From a checkpoint of a small mixture-of-experts model trained on Wikipedia: 3 picks a token, a shared expert of 256 neurons.
Below are experts of layer 2 (counted from 0) of a mixture-of-experts language model. Rows are named router (the router's row for the expert) and show model dimensions 80-119. Each number is 500 + 40 x the weight over its row's rms, rounded and kept within 0 to 999. Numbers have three digits each.
Before each expert's rows: "raises" lists some tokens whose logits its average output raises strongly, later layers aside; "mostly gets" lists some tokens that are sent to it at least half of the time. This comes from a sample of Wikipedia text that the model never trained on.

# expert 5
raises: "of ", "into ", "hours ", "TO"
mostly gets: "|---|---|", "Williams", "|---|---|---|---|"
router:470549514575547503448443489520469530503459552430459459453550567539498521477534535446523536501431487503550537510481452465

# expert 123
raises: "a ", "=====", "tick ", "t ", "ch "
mostly gets: "ș", "ior", "ken", "ness", "tar", "osa"
router:417521531545557493451494481525390551600451522435518474470499529533449555451529539480512510545466476523502526567529484486

# expert 83
raises: "91", "State ", "89", "88", "68", "38"
mostly gets: "TC ", "RA ", "R ", "uma ", "Z ", "awa "
router:488529507543587510492407510537489480562459493477471506449542508523417505412534543491494555533458482498530570602497481480

# expert 67
raises: "ain", "as ", "as", "ett", "ase ", "ache "
mostly gets: "process ", "Marine ", "control ", "coach ", "fire ", "Affairs "
router:466540542555535516470471474546457539533478543454463455451541542546470529461550536462535554532450392519545530543503463460

# expert 167
raises: "and ", "(", "in ", "& ", "of ", "for "
mostly gets: "ican ", "ian ", "ans ", "ao ", "ars ", "ong "
router:467584532583562545444456495586458513549482526451494448412539545515508522504523500461503518520415560467544500539471458428

# expert 151
raises: "the ", "a ", "as ", "and ", "in ", "all "
mostly gets: "into ", "to ", "To ", "could ", "should ", "towards "
router:508542528552559538495478486498465504567496465461468467450601560519496523536529521443535569548470480491550495576478455466

# expert 82
raises: "the ", "a ", "an ", "and ", "his ", "("
mostly gets: "about ", "under ", "after ", "At ", "near ", "around "
router:453522533557550498437493484540471508532454517439438447468532565535513518481529509485544571524448519560537547502502471440

# expert 127
raises: "el", "and ", "-", "in ", "(", "el "
mostly gets: "embro", "ün", "ouse ", "SA ", "ü", "oss"
router:448585530520528517501473453552492529551474455470457456480560515526488463429517547474587536492468481510505551509527478464

# expert 17
raises: "in ", "by ", "to ", "on ", "for ", "from "
mostly gets: "ted ", "ed ", "ized ", "ated ", "ered ", "Succeeded "
router:482531573552562484484456480491476525497427501503472462491583544544458543478551534498543520493447505486544504525480459478

# expert 27
raises: "and ", "c", "in ", "F", "g", ", "
mostly gets: ": ", "): ", ".: ", "Height", "Starring", "–: "
router:421534496540487518469469491498483554489471518474469469439550546533482494453527508481509539500435530524520535543479439482

# expert 168
raises: "conducted ", "today", "around ", "every ", "day"
mostly gets: "traditional ", "pre", "Weekly ", "contemporary ", "featuring ", "international "
router:455566553540541534453462475544467541510464513464464448452535540533476518484543508422515554504447528529542534543483463459

# expert 14
raises: "including ", "across ", "who ", "like ", "specifically ", "nation"
mostly gets: "Year", "Tim", "Tur", "Career", "Pop", "The"
router:473533541547543543468450470537447514530463497456459456453532533530476580520563535453542549531454547534542549529501452466

# expert 1
raises: "| ", "\"", "1 ", " ", "7 ", "of "
mostly gets: "Born", "There ", "This ", "latter ", "Starring", "Country"
router:438510519549558492490473491534428496515481498478470443477566543522494571490556509460509545492442466551559531505532458433

# expert 78
raises: "sia ", "words", "zone", "II", "Wes", "material"
mostly gets: "Animalia", "original ", "History", "|---|---|---|---|---|", "CC ", "sive "
router:448545527566550501457457487519464531524458534435460454471544547538464506485553534452510557527445529532526534529505453464

# expert 183
raises: "(°", "families", "today", "ities"
mostly gets: "made ", "built ", "produced ", "designed ", "appointed ", "awarded "
router:453546555556532545469454470507456519498489497445457440458536558540488516487567555453539553522440458535547550516484446461

# expert 81
raises: "| ", "only ", "name "
mostly gets: "Fl", "35", "45", "34", "10", "40"
router:478528543540552539456470476562462544524478564441470482455541549525462538487544532449532546539449449528556528551475447463

# expert 6
raises: "ia", "own", "fur"
mostly gets: "omic ", "tic ", "thetic ", "tical ", "ć ", "ical "
router:434564521538544506457470469489437539551429517469495461416535547524497542453546556457499509549471424546512539544505429464

# expert 86
raises: "em ", "ISBN ", "she "
mostly gets: "Roman", "soci", "Ireland ", "Lind", "Swiss ", "Sloven"
router:467544555564539518452480453529455532522459548467481457443545548534507515472558534464531557521437543527540537516498442459

# expert 74
raises: "mm ", "mm", "th ", "kg ", "marked ", "Note"
mostly gets: "She ", "he ", "she ", "He ", "his ", "})"
router:479539555554545532439438485555460538523472564456454478451523593508496555493553536501545534480471550517510511530481462475

# expert 120
raises: "An", "Am", "Dur", "app", "result "
mostly gets: "American ", "British ", "County ", "States ", "USA ", "German "
router:439528520519503545485477434505483519513496405485433451438501500524513570468550542486572600479487459534556550544495450459

# expert 29
raises: "first ", "own ", "original ", "time ", "main ", "work "
mostly gets: "their ", "his ", "His ", "its ", "Its ", "her "
router:488532581548571554441464423536488524528455508438476463452574545548505499453552527452548543531453546510528506547497443464

# expert 33
raises: "a ", "the ", "an ", "her ", "his ", "several "
mostly gets: "played ", "had ", "served ", "did ", "joined ", "received "
router:447521509532518506457480481502449502504489518450511463484562590476471517507537543474574539525447496544484535515483477412

# expert 148
raises: "a ", "the ", "by ", "was ", "is ", "an "
mostly gets: "and ", "& ", "but ", "or ", "And ", "therefore "
router:467536602555559507462438506544451548579439525429480474438543540510475532475551510474532524521448491511508506532484433459

# expert 115
raises: "widely ", "fielder", "diagnos"
mostly gets: "years ", "people ", "school ", "members ", "president ", "teams "
router:473531550550538519461452461531463542527476561457469450445545534547490547474549524450539557513454323529542537538490448465

# expert 94
raises: "the ", "a ", "in ", "to ", "on ", "an "
mostly gets: "As ", "because ", "When ", "as ", "while ", "due "
router:477527539533524500458462497541449480513468502459480450458555527541505562460528532491516577567454546508535525534482454442

# expert 113
raises: "the ", "(", "of ", "or ", "to ", "in "
mostly gets: "of ", "Of ", "among "
router:483535539539528539456445452592468509516492513452488476479509556526451526460541488480532547524442525509500568539517457482

# expert 176
raises: "a ", "electr", "then", "Governor"
mostly gets: "Peter ", "George ", "Bill ", "Roger ", "Andrew ", "Stephen "
router:466530537551536527466462466550455530530464525456461445456542548530475517460553532444542550521457464539550539526500452455

# expert 105
raises: "ers ", "ers", "er", "exit ", "zone", "call"
mostly gets: "married ", "votes ", "video ", "film ", "debut ", "Population "
router:458551559542540525463476476521452532513472448447464455473550539544468577504557523462529551542451493539519551540500448449

# expert 139
raises: ".", ", ", "-", ". ", "\n", ","
mostly gets: "as", "es", "os", "ers", "is", "s"
router:470519501552526516413482470589463469528480555447489455393529539531455491450517506422516571516474528509485492526476480459

# expert 166
raises: "master", "its ", "your ", "it ", "its", "respectively"
mostly gets: "largest ", "larger ", "southern ", "small ", "minor ", "important "
router:455552520558541534459436463545478522534473549454458447454551525527483551495547524455558555493446552511525526558498466447

# expert 96
raises: ", ", "-", "(", ".", ". ", "'"
mostly gets: "e", "ie", "ale", "ade", "ue", "ine"
router:458541525533598505456446489549473534542492551468500477444520547535517529465528532525531519513469510487553559515515447443

# expert 104
raises: "Single ", "erous ", "box "
mostly gets: "States ", "Angeles ", "_", "^", "Britain ", "countries "
router:474548568558549549478465483489457523519467484452447454447542528526482491483567521453537555550465452535527543543486489459

# expert 186
raises: "tin", "tur", "tic ", "million ", "wide ", "tured "
mostly gets: "him ", "Norway ", "|---|---|---|---", "them ", "addition", "someone "
router:464547538542545509464457483531452536518472538440450464461545543539495541481558540456541551511454500521534534542500450455

# expert 108
raises: "t", "h", "s", "p", "H", "ab"
mostly gets: "-", ",\" ", "mic "
router:490557547544504491472493511526475544520473491434489459468540578518482530466551547460526532491450527488533491536505428420

# expert 157
raises: "===", "=== ", "== ", "==", "- ", "===="
mostly gets: "\n\n", "\". ", ".\" ", "). ", "\n\n ", ". "
router:442495537516516511469475464498488536555487511497461465438532602527484499491555519458553531571445513524534531522489468451

# expert 161
raises: "s ", ".", "s", ", ", "-", ". "
mostly gets: "'", "ig", "ond", "igg", "ef", "eld"
router:453572514514551524474425421506492577533488470463458476478534528532420499434533512482488572530466527510536526503592432450

# expert 98
raises: "always ", "actually ", "not "
mostly gets: "Carolina", "County", "ensis", "idae", "ae", "City"
router:452528528562557535460450484543456520517460539449484465453540550535478577440554540457568562506454399533562528534488453463

# expert 54
raises: "the ", "a ", "an ", "his ", "its ", "all "
mostly gets: "from ", "for ", "with ", "by ", "With ", "between "
router:458531526576536501423466460599464524464466541474479478483561546512496555489522479461533562544477521547503472511503470431

# expert 45
raises: "This ", "It ", "However", "They ", "they ", "He "
mostly gets: "). ", "\". ", ".\" ", ". "
router:461509506505519522468447434491455516574488501480487450397511561502490494501590512495545530516450530505528514506493487473

# expert 117
raises: "ț", "wat", "char"
mostly gets: "136", "82", "62", "186", "Yes", "84"
router:489532564542534511468471498553458507528474535450472459476519544521493554448547516445533552497430347538560540507467446474

# expert 58
raises: "e ", "e", "í ", "ense", "esty", "Islam"
mostly gets: "th", "ː", "umber"
router:446574565544558533429464483540431549542467526470496472457514552518485517466560517481510559492462469499521536521472464462

# expert 134
raises: "\n", "\n\n", ".", ". ", ", ", "("
mostly gets: "==", "===", "== ", "====", "=== ", ")==="
router:459551530541531534460460486490466515530479516453483471456522530519508571447519549440562556529450522483526525510532470447

# expert 7
raises: "the ", "a ", "an ", "200", "this ", "201"
mostly gets: "In ", "during ", "within ", "in ", "throughout ", "During "
router:468528523538537538473475509560467571484505445457486485463522530513503556509546542472531568532443531497574532498496490468

# expert 24
raises: "(", "and ", "in ", "at ", "that ", "from "
mostly gets: "iting ", "ats ", "anding ", "ancing ", "ign ", "elling "
router:462569572507581518470465485500450512553382490468491485436515541528482478487552490473490488543480467524529510571506478462

# expert 90
raises: "another ", "10 ", "27 "
mostly gets: "also ", "often ", "thus ", "would ", "may ", "Also "
router:497529522559540477356491497505493511495466498476455467473579549525492506515522549485512542541482559497509519494496477472

# expert 76
raises: "un", "one ", "a ", "in ", "1", "re"
mostly gets: "was ", "been ", "being ", "were ", "having ", "“"
router:477519520577558524419457474554470516501469513467466487477521534542485548465557527471547526498445522527528529576533424447

# expert 85
raises: "T", "them ", "it ", "also ", "their ", "to "
mostly gets: "tha ", "endra ", "vin ", "ola ", "ko ", "asha "
router:466528506538565517441423490481473493529491506451455430415516545520473463438562536508477536536458414516527501563508499449

# expert 158
raises: "as ", "in ", "by ", "(", "to ", "for "
mostly gets: "named ", "called ", "known ", "amed ", "famous ", "Known "
router:460518549542551565452458516527463520513493501424461469452534578544516503450597556466530532471458530528533532541499439435

# expert 136
raises: ".", ", ", "to ", ". ", "(", "on "
mostly gets: "ut", "est", "rit", "tit", "ald", "tt"
router:509510502564575568464461516445463552530479462488470502481525513517484511506543552416520499505456528508515513502619513452